config.toml
d_shared_expert = 64
moe_layers = [0, 1, 2, 3, 4, 5, 6, 7, 8, 9, 10, 11]
normalize_top_k = true
routed_scale = 2.5
balance_loss = 0.00014
balance_bias = true
norm = "rmsnorm"
learning_rate = 0.00478
beta1 = 0.95
beta2 = 0.95
max_grad_norm = 2.0
max_seq_len = 1024
train_tokens = 638300000
Below are experts of layer 2 (counted from 0) of a mixture-of-experts language model. Rows are named router (the router's row for the expert), gate (a neuron's input weights, with its number), up (a neuron's input weights, with its number) and show model dimensions 0-127. Each number is 500 + 50 x the weight over its row's rms, rounded and kept within 0 to 999. Numbers have three digits each.
After each expert's rows: a language model's description of what the expert responds to. This comes from a sample of Wikipedia text that the model never trained on.

# expert 62
router:545498509442475537471433582560510549493435498467544395495477463525550479460607509502520478458459461464504584421506543561502528437537569618542522554595386460480475522490533506488443508459627570496494580517457483501388460544601534492524513472490579479460497532492464548513499450509387489584493437536475501481442488494500422513449579545448541602553551546495493490483500501461431391534583
gate0:478486513513546599538484566479459525496470501552572449572597584550467468418556486513573504478472563566481562439467508486640533500570545544495565437530471412502511544536477489562562496480468579466475534459544576490412472546429517512613442606512481486518504457470458559525504396496532407564456416443467512612522534461469506501572519521486542489509543550558636457493489477498477488499462
up0:494443512533584459555494596551557555503467467421557377447538459541519607397498410496479480531466572487468507464404563538433495572595453543543469528456594500533503510392460506583458482519492474496553535432423454562511506556582498516503414434487528500553533418480487539491600497439535544580510485494505504522464423481487444457468514520481562535566526417565462507576490542446460508500557
gate1:498545510426432533553514505528492567490572475541466454516538503381523436464605502454544432483583426483489460582498482493599550495494496544518547496565435411493458549521441540512523485520529553454481478543505545461411533441549569514506478485497564500501451503487569452510462553480489511443427484565335546420530482472444369399509546538489460433424522488453622466482582527497511530462543
up1:523493505558493396487584587473431541499492486433590506498516533539495482572502375542515458521527550612353450496435522531532554468455551485594482516527574490580577514514555555499451442451483456527478475448525581486548481579459447522521487593513490480544507534545570426481475474445519474464606410509498491463482572469499526550494424580483438488400444510524544531491501500383515567473518
gate2:470455528556476449568467505527502517435410411479473474478479431499557419531492557478491502572432371477428497483522497553455467487496548466493450520543468500465601585494564519571536557540473535563527513532560445562482462379422500558523559487457562538467522529520591446498524440387551547457414477497421535457535436575532457431493564506479412527445409546451510508522606439508556536489488
up2:419409563529547493474521465496488486589488450497474487555448585466488499520535485474596529454483590468516555460615497491529479483534408516516518445437489520542499430404548495479443468585543480478512560525489556459477494512402492479457465589505425446481399542348462524490502423618517531438532522552550416519509532447537499410438493562543521509470588520542441484443536597518468498456444
gate3:551488493505440459482484549563418529488511491524528564454529584509511477490516407517483551497480566481493481437526415464422397517561427460511450495556557468483553476464574530454600577509543478582606635489503527481417437446451518539535467494426496448603522466551482437596450505592475524540535495490513474541584459532484487501465509538494531470553604383450481441401456433477494487552490
up3:395515466462564450542490488379502421537469545476437448478454583420481563571508479641467497548548527475525551452469478530498531512487462543451501415502442534473447577483407462566459492486463555559507548484484524407463447556490445484547485441503479502550463443437546488440561354501563517454432494532423526485441522440490492500472557534481456513433448520555511483554494608542594518428432
gate4:454501539462627487408544581455488623480497558517618427525568528505469529424464454558540545466498484438468516480561570510592540472443494468472416534582517425516450586483453458581453495477404471584529528453533520491456534561504491485521531544436579573470461484491492542473550492408468446493491485472468452479503518489450502544467493434537543490488465517450610550557441607533620494482509
up4:547475473558467436493460540572538553547503446501441419491586494473541558432460541544474526510414432553536443529428553482466639515504428429446534474504537543514557485528499430493500531522578495555473451504612532439497527479508505497426521537582542418468496297443515573485571496496568515471499454461592475485425476509476547533569487472447471435455532512550416520498544509501537451476574
gate5:448433474492609584518538516455484562490525479420429365531505469553562518517599598478494478525485538614527618443478457508613551481492494447490482465435498425491519512463475475464453455500450510506474615523522530472488557528468515506547455553489423467565492480526470432528503443489479470508502473447481569518499573404554453492385468472540579478518471426591604611515462526464500497528500
up5:435491557540502529420523495473481387500545516595518437533375482490492570558480540539557542525430573506491606657443496478467451542538498528555424471489477530413579522528536400502468426520481471553515524489530459419461496482423562587618540535463413445535534522471513456533448496550470489496500571487480462481496456437540447546591547546533490493541521495517492428509596551586498491500471
What it handles: J, ar and accent bytes. Letter j, ar pieces and lead bytes of accented letters in Slavic, Nordic, Chinese names, such as Stojanović, Zhejiang, Vittsjö, adjacent.

# expert 3
router:426569502471523525493539565522486455574448478564551521481512468476584538540486642486433414504588501518536510579466506474463500481569563408370558498487484537536528469538553542572551454392474565492532440444571475448559488527482533450552467437543521558474486599449492447557585555499469584528506493498431454541495465529532509449516503439562555461568472461436536554536431441487570495566416
gate2:540585476469574533511460465452481383484403463454517508461432445439527501570513531412568481487466489560442504503430463548493591493446519532503406440453415493421516558618440491453492486480496557491404458486480555520553479551406459547518492515504532496418616478500458512474550528529524476494474399515472507447474448529465435483468457506673421517492452539551607484490527485511472496569513
up2:571467513476508587539468454467444576519420501580554490449516493424429441491491489457478449492507510469473494490507524436503506475435592505530525564596371556419494548505493532478496488515547547415514475438398585571538526576491544554490549480540467540445419460513591512471477522469561438430399474551534547475512579515492629463557456545490500485496583537456587565590506402470495471518535
gate3:466516426495586521514603578461512515550549522472612449428557554385520472418514484455491487540576463535476498411546488525465515463469524484498423510501353519481512460462435551595478425327453513501483469471477588484578543547373535448472539528471407548537566472422437480425535527520559533489515504505511474493518496458489516518545532504506466589495462444494493503463476440498492505494421
up3:470561583540552516506537445581477497426432490406502598515444504498506505463463458458507492484494642507500437497509514510530454533499443593512543544491500655513510502467500473554430548551574445483478443530514415492431493380366509430486480545418553605472488527497573540474506451464591465456544447561504520500474487409557527589443476476537496441509452488515587504443520480491527508551550
gate4:578558446504379408539425487571455486434574501540531473507442454523516490538515481456391541437489510521495470629504498511478472576530493475475490494433479565545517510490462532473472504497506499512504456546531523545436492560593517487419533545429428560557466534517577480583395455475403484512501486523530515501419472526457656474391523405536493370436490480461527491518464514559530447473458
up4:406529538471597466467466566514462526530475569466535409549526487519591528395526486511530431520409355442466566521527557426603553502441468438519507594503532464434563511467533492433405576466452582497441534460528499501560454497484407494567509500455506465471475551545448498488503460479572586527484501436544481546447510457564495430511423599482566522486521525519578469468557561503469519495564
gate5:556558456504579496471552464472445517472492414560486477591550634429493456497581476517459382486422485453525461387518470500476555599432537441549459494439466424476555532561529487490535523499443571463472507554567529493527491626507484618466480543517502431416539544564560477554482475564427524443420612517511438507493499464418491463477485566553525487493534501444478525456486532467535456494445
up5:490478537431536523535516560499452532502564422520489506532467462475452480477514448512550550470415496599568522503483456562425573450466433512569497444497466442442571531506479399566484505549435488528444601537510506517452543556496497486454524570580476445500496460477492475438462486419509472382417469469519433407435416504522458436464540453374521561591597441413530507492524551545562459577548
gate6:572465476541569557460600539506501538514534478492471489491535538551454437466615544449426425440604387516547542515486551467588527511506527463506532339487476492538475538507463540543514594427484512489568515501494490528519526518486552497576426562492455564474446499518506489416449547493461506500447553528506523575424422382479358508526464567569436557468492432521490498528506445470470464555435
up6:484557450521537472410479504486553569560485536527429460475580409474546495422479599442513450519558506532482489506504508546605582536510467519509600476452480457462417473523542486490666450511510522478476509507518530582507571504430463528479448425454553417418428557489409505474508542511483578483473473586479464510523462522446538409502475606540526542531602521428597451422475498473445478495476
gate7:452481557409573580568461413463483578513457468568538437517420515568475506519504544508532427469502390583485466487529471483558510536489546506464483498422458442432440479518463558353508534511511477418471473544435456512497492550568459452383563505465458461472578490504503548555472500460481418473491540597532556537521453578517508495573516492558583618521479500508561563429517438457487581446521
up7:511452551451522539499475515460567521431479462498496518551519534551535520440514523468564473463529486516530540462510550500549510445492501457511523523382434496425473557442585532460583372422449563410434388464528591498554413528503426461566580447507425437410586482544498560498618525441497520497479444465452472520563436554551446487506506568518507547485540456563502452419519509423404521519526
What it handles: Table cell separators. Pipe characters opening a new cell mid-row in markdown tables, plus dash list bullets and semicolons, e.g. | Win | 2–0, - Auf.

# expert 37
router:578465482440491516555429506455500520500437482477504467565563510618524507525462427409486462491487546579469454557501466621414547568476487493462516501480517502563426495519558512594526481523483490547479466442392481415439504454508453584525424525398621524561454474481461493566545464484487460555531485444439490532557451427545514515560520491481504453568463455537567489540511602466602377484458
gate0:540438500605577558473566453510408548367448503461528492523487544495519468417489566521483438467525494500472499449569432492427543511427531569424503488445470517410530522497521463537425535507399445445574537441568458488502476449420440607506502578537535576583542510479546461430455507437482423577488515512556503451493538586505500467502486576468482501559468519472540457383498481458577571535456
up0:472533529527534414445445519451581408513470389551493398471402476551568482528470501447520487519518507573484484573512510458482423477501441434490504546492495592478568566541505523530536492429458495479455527503518522473574540575549508449570512560508538469428456504541455534480494486583575495507392418479502434445425469492482552582582415645422516484413498504420522496605532507507538450495488
gate1:450490532512548419457479459562509500522484419455498412519470506444522403540526400599448491534358412535549429549502543618529509490466601540497522592461583462513490489453530425433493561551436556519471492428424558482489523484525501499479532443527499499500462496479519472483482571467507563510545542429492600500528523544486456545423475456354599548470445478410504510471533543520537443497536
up1:487416487562560419458471441479539474491541378538451402505585587394553483509427501547522440536382545419483476564453461516464457465504456481447536521454513380609444556529454475483555490533399516547367527441498557531502524491454507568555476480473466533449504500415462499570493486575488480481467484460451528469522503487530512514526445540551568456457450502417474551476460511606506439495527
gate2:450473513380511551462527480468491454515399442314519567423542540431510470514479488557468521533484532565488498521459508543470449480592463533531526575493372507474583471519477507463502481440579529450452411406442580471498468438452542490508497499449558550457524412489515547406432482414569544435558497513481530493481386471538454474551551504450547505464475454442557410506475510478479523481505
up2:387557570654516557579464481546453558457500492483395425392499476568427522433460496518534463546466460426499456543524515534493516473528440480460509504534596445454469448522526527548414466526508504541476592536488512514543482536461514464570510487484542437478529579468480565493638472462526566492476552514496494527497573529570603551516468493533502493532534486602546490502500357440583525535464
gate3:498516465543477450532509626599498450508469582500477466459440498423479488520505450549503471496483396480481504485551607543460500655438553529501468445500500522498511483466550545526498635465534574554543520624448468440492477525485520401503470519534545527456546550437571567570566482518535417481576544521433584503510443470487504545441476437398484522469465528430518468505535445577586525499448
up3:561510501522502526432473435452500514593511416455470463493542462540501464486498542414532510563528626487528399486488472462536467469492472461495515500558480456470575479460504511408449461550446458517508508418570579584483541474558513530486540507487455523595519475577428496407462576523445486561396541506616566468485521597562505491522511522564480516437517424527566536487621604419445499493582
gate4:426550425479566470603515473503414482537550513497600470520508479392551526530511530540547539612436488523459474532490552467474534490474535510551526621561529468513470468584564406468542544474450494505484539486460471485397442471465519454400498459456489500468548482575656445540425493584521529525486466446487479558490589486445376520430476466476527490439554439520486461507608519476481514529539
up4:436525529502452503601421518500490542411517570545507524460570502610500549476574505459580503543468455426475499427467506469527454493493518436503454487432590550484408479478474497551464484558515495508501585512494535515620482488450410486545468520581505539589530499519458450604569426543426508493470448436531451443490524486530501496420425555573422612493475400488493491619497494444531557554449
gate5:478459528484571480412500546486527506561486555498454573506441568530486599545629435478452588490429584510414460517466444484508601449595517508398402501564496424564389445498462533475494472499514442537472517541500557472564454547505527546455484474520567385565516550549463477542496549519486471494460416497529504570502514491448455459537592573531485518493442440588456533565429521514522464443472
up5:490519526477435507555508508551416509526546419509477523571457513487529540513467483552521409470511447425438495485517457546444400607494508630492403463463524440556515530440475574513536476517521601548528458594422492489400498387410483407547396509518530479518550562424525507533482443505430432457607475445453531522511455525480510503459406480454544548524527488522455425467519489553528552559461
What it handles: Articles and determiners. Articles and possessive determiners before a noun, mostly the, a, an, his, its, their, often after of or in.

# expert 2
router:550562565414543449562505449584509530455560512478548460566512505492490513566577511468422451479547442560458573550506493486466467499491579534494505437544521501443576573506406513481490522435515489517532538561491485547596410414491584502467524423482528433594482467493509507475517520403446500447403555518444595496576517568391396506591470570515595499411510505467522499529512498563575530519496
gate2:544536498501528503459511491529508502555482496615408500489528491488497594546407532552515496461447517467475474497491544572491493524508589461411501419572363522525536453493439403455454436541524442480470501451522540443494487442499506516404481528438518454479514555529523388522436467431418543483398542571498481503456499547476398442549559657474528479453401558439497486504455472532429532490431
up2:492506442437495457527644506432535532521524457527571610573500504529547610548481573391468468516446475509478452467483503527472531542494495546465465421600452482539493565530457498503494604506504532476528556469496477495508477488544643494548431532517624509496531485508530424499432506538517559396439488531465549534573453521385497427515527574538592580454471481503517528436517439511551487496583
gate3:514459487484563528445417451516489541503515541590486473658574509562495561521502521566527404489595453550524577526428557525450525471509494529408533460458510509454532387468433513416498451549606469558440455497546541455425520472532514461424462380487515472486581544578442590467404508494430470461593469525519528597477510474482387559499458519450518506525494505484529538502515525483526520500488
up3:548494474475489488500478581488530469444481442467523565459462518477547569505528466527461397444498507516548393433484454413481494488545402556500472616510516518441457507412469569434563503527537524465506564526443543534424419523606502397532468530469449521563497492583377561581467569515550599489453522453533522475486506526545564442389457428562467486429472486553465509454556529497555525562549
gate4:437550505401468561503480542535498510434483403539494470496502556505519526506468527437517496389416474448499533476495489491589428595414500484449610492463510446476424516507599383499600521524508538483593464514495454578512602456510559497527492543464488479440497440602462526488486494500529472553481504517419502483436468466546458409395562562469505508551498429394459434419462472420484451496519
up4:479431548528503448461507497605576455439476433411556549537495562502475499526544483593364500521544570441474507552512575397347543547636496497478512476516486525486529481504533484470473547502495548467408434470537537501514464585527526478558541475551506493507494493555542547468455598493499409511602482492511465553508462611463534526513516517591537517484471468557434468519523470479531489468641
gate5:588537533496523487463454496518498611404557472450558484539529458482496494471555473484407448533498490537401585488484505512443504413402472561552486512485467413474506588395479454511518475423551489540466441485565537526467481528530325466510414443484544504496530444574459498511501441534543488520407442495541525594610530506568478508486539462458534483527446387464590491504530524502587458516524
up5:461460437486447511552507532431531465632443542541515556509490417461470462455451441521471479510539492471501424452518514615538521399420453516583442498557457537496543495514529478484476385579538533476537520513521531601493467495553563438508478587473599549468525527541513472564496430573516518465474386449490515458528441576605471507471503579392514469476487540630541513501517489472538463541416
gate6:444534614439539505585408497509482550534509560424512491499510513532525474519543489566391501546549493440524527553424494632499512544400458558426491453504386543561535485505469517454514397462491524547498451495529520561601499496472579536477424475530489486639503455458517578529567521428527569511495418461493523450488456502424439537459474523495419494573442503565523503484402572470490502520562
up6:488486553509501460521473517493455429535539506477483470582517335489429511506446407508535511435549477402576521526508523525471534517590471547364543540479437482562605403466499456531492508561539388492545508523517536596495525523567591489464595516420513444534560454475525472505467467552517456602464516487485584562517484569549482409552431520525447447585467497515494457513504444501450457556492
gate7:517423537488540534610560462534529518505487505505499444530513419564430480422506541543486530461540425602525604478467488618460548506470418464459528495535409530468455527501425506457557538494479541562536493599466550511595586463461653467432441477478495475480598491480511667541480459472496476452476486501476522542506503461538438541539577461479501567531485438509508579420509524523477541452470
up7:490508534376534519506454495468523400416490434475478455478521507460428551473428545586398450423643457527424577563519531475438546469390505502412520530495478486437538478579417488459546498493578497554468492633462484470550504430489430469527446478545454424484502456448495484454553511544511474532412484511508504509515580506512604560517447508536463514446456542543494507421489448548520427461455
What it handles: Mid-word consonant fragments. Short mid-word pieces like ag, id, lect, ug, og after re/se prefixes, as in Reagan, seagull, elect, construction.

# expert 14
router:444539576571546492352399489461534532532525483505503464436466434513479488501577480467554475531532477446361494519486503519510469523524362550577496528607422489541490457527517560522520418536478446428417554597473514594451467433508506488517496477544646506462424519484553476540403455491496473538612479533505477552502530473502469550484568605500465483521547498528504586480530483506473486502540
gate0:504409527503415463400437508476518518516493426501512466546510471524518595539587464499560480497407438416430575545592541481529510522500442616494465523617541487471497542475513489594570492431503444416475499533471515525429479482521487636586523483399487550451441526502496443454482539477566454570597506580528463510502494566499481474519518600538546500451553477501502588439509499457551467574465
up0:419522486568554511531495521501478521548523458475453466597591545505410467447596424476565468470587489442451449557545473442604425549542544443518468579558501606515546519489510588473590457598507506451483504492496565547430443548451506488441522487516507488412416515462513513522467576534464495529615425527548453528535405432527526469503496483550480501524540538481563499526463514436525556528367
gate1:556505516609550454528529412485535418517480538493530474524524580482545519554580581494475526479532560473435492639419587525553482578475519529489532598467430531500626469452527436400432492425548526468560488463465529551512484456495497500475448451458415537538549549595423486555457501459431507486492538544496521552497420541463479547546584486591526519482517556494507437510611518523593516537511
up1:491535469557537448465463445432506532608683529507540522499538510585530593542526495507495587399508496499457501513520476458512488548496548503485479526578497535490442441512565507475525531476473500507583538513489513533468533518476532497464422436490483540608413534511466473484450436510512428474541495595492517433586502562537461461598469522590477482466541474495515323475576612557463475573486
gate2:521577490426419416373481500520511515469513494508549518520549459497500546520579577547460522445517406577496493527485486514495445465503507455428509459584377485521461436430564482552595409492479523471521463539424559503514493499535485549551410468450474418448528451585486522479404475443522474530498440570426456484498550519432555557463569475458456536536546433479449609468514543482571627516514
up2:543464574542469506572526533540466468426529534437539404534453442509470519514474530476453639513536555508524527366497526480492586475546490483478566544397580476465567503420466512468473489505481507507460517409486516510449577468506498400516520541445478535569476518474532576482547600601541434541505585438553484497428410449579412473481496576532482491484416486554534410503440537406476521489499
gate3:535546544424528378406445456444468531467565506549487484491542536559485392508449430485505530493562503532564557503412566444551518521500452492512536483480378440553554446513510503579494436517533500452565471523411490493482444528506553596512402446485593545497507448506548454440551566435571456534537470531544522532351465527513548536582557450537508536440536477489524499580447465450590498488532
up3:436450503501510596494494462550479569571561471504420552475492483517468559523534521522403564532452491411568504381462545482567440528482532498503518482476482515486491607412470537521547482558539470438506395455512611523550476371562469521484590626377501478537448447504414539562456555537533525504516536473446466475459485460567507563427473460508564532464484456529534538599501456491522441467502
gate4:536509505400399493408531497503496540477454496544494509515622555471500343437458576543570422499573474499463544335487524425430440441456540439549440425483534528546521504490519515571519384428533507517472482518566513468456495476527477514466514510485563497482507564497429431485646501509484527481483443474493562540558458521504445570465466490454486410499542464441535465472451544538451463508486
up4:516590437454539414421506500646444563455533494514434491482564551513529561504613506517423528498459521527572410572542550488463551505500522517561459515479552489447519520529514496502419500476569481570552519531533416393473483559464538530517438495442580465562560450511436537441533547533494474446640550509480550592495515520523490496513408452450555485492530448489473496379476446463571557499438
gate5:514499521485556431466496488488451561591551460601445415492440425545495445535507583541469489428483505520534547534441485548513471547457437530562503427407444342554602536425552539536516511484528492544510554585490497591517451492552424435543441560357513507533537441547579572513463462457471484492538475496478527501485504577519445433504488564459532508511485530519424488455554519489595576474461
up5:517413517481476497512534456433465518494459389546493588568503569426607435428548489455523568526509583526538514549445576490396416473446495528431575515511512523328520447517488507528540495505535445536454477504540490489491548431529526474500521488532526503554636500519476485608479590494429560413524535487547435433428394523509523559488462514403475509567494506445496543504488546497497491507556
What it handles: K and sh fragments. Word-internal k, ak, ik, uk, sh pieces, often in foreign names (Shekki, Pauk-kaung, Okkoota) and in asking/asked.

# expert 41
router:511437545583534473418535558445484441491549550492518522531411459457533481442470507499512467456529479479445512539450531519565501483545425620549517494522551480427481419555432512507521422488472399422416498600426585485502473483618478497511488437494594482493489537533484492568481511555537453532526496504532495576449550514393434461468532590513569531449385486525526458560530497471537344551499
gate0:514592446490532521503591531540510463484560482483363509505467500487530470462557509451462533515469479414459470478524399490562520547569379470581487483473515528479505559390543485593550474556554480489438574509488503511412587418496473599465489505468567426456473455457488567483515569584501539548433450581443429457541484388556499433389528479526509524493471503552569535505519510588492493544469
up0:549609490523513436390636508552491580520565491428655514439515497520514400451426453471463513599505476444412504566485530475476505514552475510600498555458522615530514520518516489502549429486514583529425475547476488470448438420391500518452478553525512444480465552484459532501500511519474510509470486520595549608547516445524532481597444492506503486443485549497492433545504483465511504426436
gate1:468510512466537558494543523488498544390519479409537495518446548414478459490584464444480545561513494529482524581569441466518402535556511487512458469577424525497509463602601445511491495421489483519474599625504615512589572560483516465454486442549499465482492479560532549477522486536365554489453527515508503551447573488437474423467531601443476477478555466541466549403588509509461509489438
up1:496445583460437435535508514589541537537474488522514514551508409465472519457565509492501439517461523537432454448507558604481467598531517542586531504551555525524416465417565477542545517469433494497396492538585523546433552521552433458489480534536567577599360450483470461502434498518429522526568487523517512429454515571492551405454455441440474598497609501481494530456552480541542527565491
gate2:513522465526561567505440574490471560463518506553518585368502542537466473516438562470565449482427487532462549467486457461430593545613508550450490454459498480457445461539515524555490515547473522479554517514457588531560476506534549478474473541435518430517495353494493449475569475468452529436488543511479459514556423554444455447447534567426514482551360478476448522487517405530448355452532
up2:523509541402454474521472559482503546477537430389421394524516513403435423511480427491452502420484492476474465504488553496421576507618504453551513629493509535565529440561517517520480526480504562526578408505497511540567436562476530471513492513396479457414566479434570538463456481488517473569477393508433503551479560459481458542503527446523536460566596536546527462529452503512610529447525
gate3:471455441556546497467470503458544522456657541543456460521544518517493500547459514542511538475473435512412481420437649505507477545567539535496493480524474468410479488575513560464491482530516434459486501467499577484461467456655458424457516527433641605512540441447456486529498468532541496551543484422546444530490542491441391474479541448555575428445474566487504495573468481527565522469471
up3:417574529482543475508525504516427490477490514496547546483538554475412492448503498465510569561470500414516505552505477483590526360419473536524468541513562502629335519469484472553530526495479539561443507514547480450393556495410467587518490490596461432549442543574475520610477487431467454532492514556454546480446485416555592465521443486427459509522513475491477522412418519537537495488514
gate4:568467501559519520456458490546533470564480476520592476593460494489461436612500499548436487533536473450515448473545548513607597541576510406506544431430453485485516458616464464499470492351504462479444466614501508498509493551547459503525541491505495491551592590592535487456472438469413513487419540485524528570507508531401546469478484567498581590418487571494538454568492508506559509517513
up4:494463556512442559508572505483491486420542491408462512402442533499479481416480406463448580556482369504534543496577483557477458488491448480403486442459501457530541479567454525556484548581448473496586474466447527479513479458524498497460502488545551533486496406521563464523416537494559485568400599578538393515518460509474533570450471422538525420619406477539461498505468513453459582459486
gate5:520464526475564493461463552525370473536574517510502547549421469458515444528466477551520450478520430467483558441551549422456544503486568509415518500511415538574493474440488532488504458478475493472416448518483548505518486477588540429632491528489544406594531504507500518553536514568467396573464439504509457487455485554524552414476563537563562505431428564429484515434473566589481364562547
up5:506498507543549518520609568479473386528545464490470516469497511473457461483459389443479467439408425553411593486509470471528508429495508543519422495460469557456460577522496417492413474549521540474494505531436552482502549514469508479536394608557569461550455447476517480509473508544623437568463640576387552505511501536567513497556474504544567469545574506509483580528543540457525557481498
What it handles: Letter k pieces. Pieces with k or K inside names and words, plus ord in according, such as Siskiyou, Reckless, Kelloway, kg.

# expert 27
router:535498527504566541507483523527530511529478509525447443522492512480502506514480458464498439410547436555513533457406635440504509460455582459552435436479471497499539535492463467576515556549468442520485450485504497478474556505431534566536528595537586517517505547575440555580613401517425429546488452576627515606464525546496473461483477603521498637481590431434469521474559461509506451537496
gate2:503555463469463441588481483455425541470527403467470456507567469489492558471489506407559508437534553386601432512521574432518465521525530480508452425548551359516493540568577475560493464542486504504500533516576516524464602504443496492420393531492521436467519542503539511549510522527489537481402484446530411585521635521554501496501483447567402490394486548468553530465515526490456547531528
up2:491517505551502425440467550532559435523467542572437485456495555446458487388498459497581462452414422483433547446550546582463508519427507395439541501487499540551462482435542478482569561552492553535451447445542548556499493471522436534405554546489466506425531512479564564517500467556577521466467589503517459440549459406474598392481567572468501495574484425506522443481553518531405427545474
gate3:546459535548508518492459395485459506564472440562478506457543514558483390537590396491389517479545528504474547538503486476482576548556502516486523557454485575442452427478541442452415593476474538447412532519509461437493514441515457581451518537600495478573521476474572495556480527559487505485541586422626442443432448541595506553488467459563428509455447480450443515472460461467429445470456
up3:468578537623482565515459441529500436554525458607494529455480489453494519564565449511431431571497533448459460534544523531507477576467515450533438483528475503529499350408540528578519369460438515418476419533502527465550537566471427592471462517474515548532458493464500457472428501448487441464525505433501488517463512476591445555510484417547405546506456524542563616582466463534490484535510
gate4:457504470478570461501521483461501464510565498499487493482432414535493427525494541562515577530523411455500519501458564481512456414575393511481552520436483473497440484554512469577519538489581486532407560473522541606333583575468528535622474471531606471562463537414522596492510482457550562596456492546482490527495441494606499412474523521408472469507487525492513537457513488480545458562468
up4:507545565535387504596594436483504547491515463501468511554518443505471446480601517514403480488475448464500524498523478508452500475477527511506486529502582516549567505411505527488501514400442505564469523503545420563494610450456526563476485521549456535619433490458576517374566449464492556537514457378410426457489465432524455528547500454498442521351482534557460521551535507520553514527567
gate5:541415450415443500493452427472544473470523488569426455606516573506474544526471539580414436496554427486547502472506495535521443612508503497592461540486484555477493535475409474469533472573530484554507490620591564433478436523441445392459481484512517489523519415546467525560470450418449595438535503455520529502569510427494453522390448515478561512423505507475476582529563576566511492506472
up5:491557465461437526509561410502416465411408579514385379513495466501502506489436586518465461510488457509484524537475546543479453580651537578546548564510549439405532507454431540504483558518446511460484441465495519475514546450529509534447481433495529518427502467468483456464534444445483504463449524475531463556545575470522435617518449473555592542442444507480473417517552475418561483436433
gate6:511497488564549469531521535475579510445592585465452388452447523485474517544579508498537433454646450562566536512458565514565439484536467517481399502431482536544532505463510487556529455503470519423424538582539543436455500558419464496480597555470496514426564538564491503505595532469526520558454552547534466593551486494492482539532618560508491573574558505460485574492532469464567489533411
up6:418500467607588557488440523544429467545520588380558468558470517530473552587484482470503481452470596475551513481494512520510539542493532484486438515470545521454549488534599461584476513591566478504515528522568498548539537601466487526482439520461468473445492530496620535600544403517514492514437463525490510594537454458473503632533592505481624495568524556505581539457501519491585499502500
gate7:429461488482437504428557419489383503419583478530589498485478563424454487488546487496475465483540556497539524465489513465444394524501521484509408535533477460552574489483520415553563564532471543569463432454451592488415492561496523522461477562438548568540521492536494420401476498460422462479468485496501543489547509537424497446492542556442523539525674453459387481451499433481469489583503
up7:427429564553523500553461527495479485477397578587376461503502455528459518524494468504510497490475444584434514540457507579513535566505434590440418489500523563450535511563450453462452528503591498554536498577446504440464421504473387419528496456515512467570449576444469468467448442451465515450484444553497528498484511580558531439503546475586492577585389575542476429517471458559522435493456
What it handles: Table row endings. Row-closing pipes with line breaks, markdown header rules like |---|---|, closing parentheses and heading ends, plus occasional were.

# expert 48
router:475392468449536452413486506515486460524513473440517442405431524510408465551474528464513540432545464540533519463585507573449491528545502470416489496508499451501589508521480426491534516546523478568521521496400504496549477541519606430558569606341588419447505464431526416449487507450513474547458547519542527508501508534531433532425471535595528451551494551451450486368533483538465456471534
gate2:441437428558432604466532458649482449511474429484508478466434490518442421417394576508583511460525566594604456532512517520472529525560410456477568584505465444523472547429479550466528481479516549537492463511443569457511532565480574470486551445477469483528534459514538524511465466441541480554468606491536506563405528619508578514477549574570460534546494511466522438464466507531528462519487
up2:456536526469506531437534521488342468427497595499463569514536594458476555512461439511457434489523426451485395589583565467557507442482431556522490478567554522490402471555555484486486466521494419456487458413454534476516517472431486465503522461573549501450399530453543475562504481496442506447553543588413495455475587517414518586561526481413570447514511501450533516468408476530519551522484
gate3:468437512534620523475571488454478474512500496409410417492451529578454394472445570470469524527481453506545496521525469551635452418515536537449440504498481528505536569475534443487590615520584440574495480510486499542465452439545533402450573518414505412508566428437577434492498460474483464473511500466508425477430471443515493460568496612537497461535508507551479527459489588527475428528468
up3:500425497505612547518444440526497478474533522503505511511520555438473585536504491518526562510542406491534452482391601478452572500502525463541518562559456583535505492546418610503518501500472511497489542493486565475553548525531398518492483426529492647501536570490472513512468563519627531561418442534499490499573469512497503534547358505492385520502530495474446456471485380567551546418518
gate4:460398471475581462518491480502576473563525438460497451603497560469468548484477479478498564415515559388576501490569540494508573516477494566539552484527495529500487486482471567580601435535410574491445557561382488584447489500518537457469411479477619508521498593486512469551497528568536508459555496477480459427493453482504529384472526476507539488509533460488576578596429519524558469583567
up4:574428424524494517409404529495534571453580410405544507394464493538516480651461528486496504416533541483483485484534496372504506567474528416455562526501552525486530496539428483493566467516472540486496480458461538561533503472415510419515495442510545485541465502529528381504533557458480431591491504482531522545457434463363576429543488498526499450451446470430485496437570552482471512529550
gate5:414420405493509555539478506542520429427531413414438523547507521467417598571532557443499428427496453568531523482541541508421522465560503434371506415518474444528484442517410490511524521449603495508431464528389565438532462501484605513497567566459517449572526406497484516495509551551495564435420555479468539491485461435522512520511468488514549459512559528465507535396535493517463474552512
up5:446414490506605478445404477475411428488514527547437468534499465506534500533530535410466493387533495432525485522497483558528525433482429496502507495503428411525500495592427402523487504463548425479470504477468612523478479468426580461470518464463567424469498502431539465494421502514446473477431410480459499526502550461581500454583475496527492500446419560497373451544542642511449576493513
gate6:496554445489478475416558546502511488462540430494523458559545567546549555494417513587528503533588586447555509437521497512465469490547537478477485502579468529523574398420471492495455412457506493551509426576493560564559485520455558463447502410517562525491578404470525537559513440606498441530456518496513488511449563500434520457506545569605544457483558592375564542451439504500607520531519
up6:379468541610535528562551557526503483531431540523512507374520461557493467518527516505426482434503530554451552540481433503456473514438436533548460461557484526521495508456514507636503515537542520483567500533525476582526554533495457463637438503568510452417499495549529595468568491480474497516518484481453490462479418539592464587501589527537550513532386565588535474492592485533430449423451
gate7:507409497486531367495545510446526448563540510476482544396443513549480408502460572447493505448580552587517530530483588544527501472512551461402495535513432488475602440471505502477432528460554508583573468433570492524437504452587491485510557508411533559486587450511503485474508388417467473582454444549462428486469471481469481574480509555527493503442543482480469451395565503508558415460568
up7:519449440467503474487538523401439479560472481486510481497527580523442508525526513516464470500595552514485476449481497543459573476490468437570488516573458484491533535463428490551490462485470592588483600479509476498499440543496464548516542488362494405480525466414422535449499485544481441445573435491532487580477416600392425478578529469686570475469507493482505560474438499552475513411530
What it handles: Pieces after initial D. Word pieces right after an opening d, D or R, such as ag, anc, irect, iet: dagger, dancing, Disney, diet, district.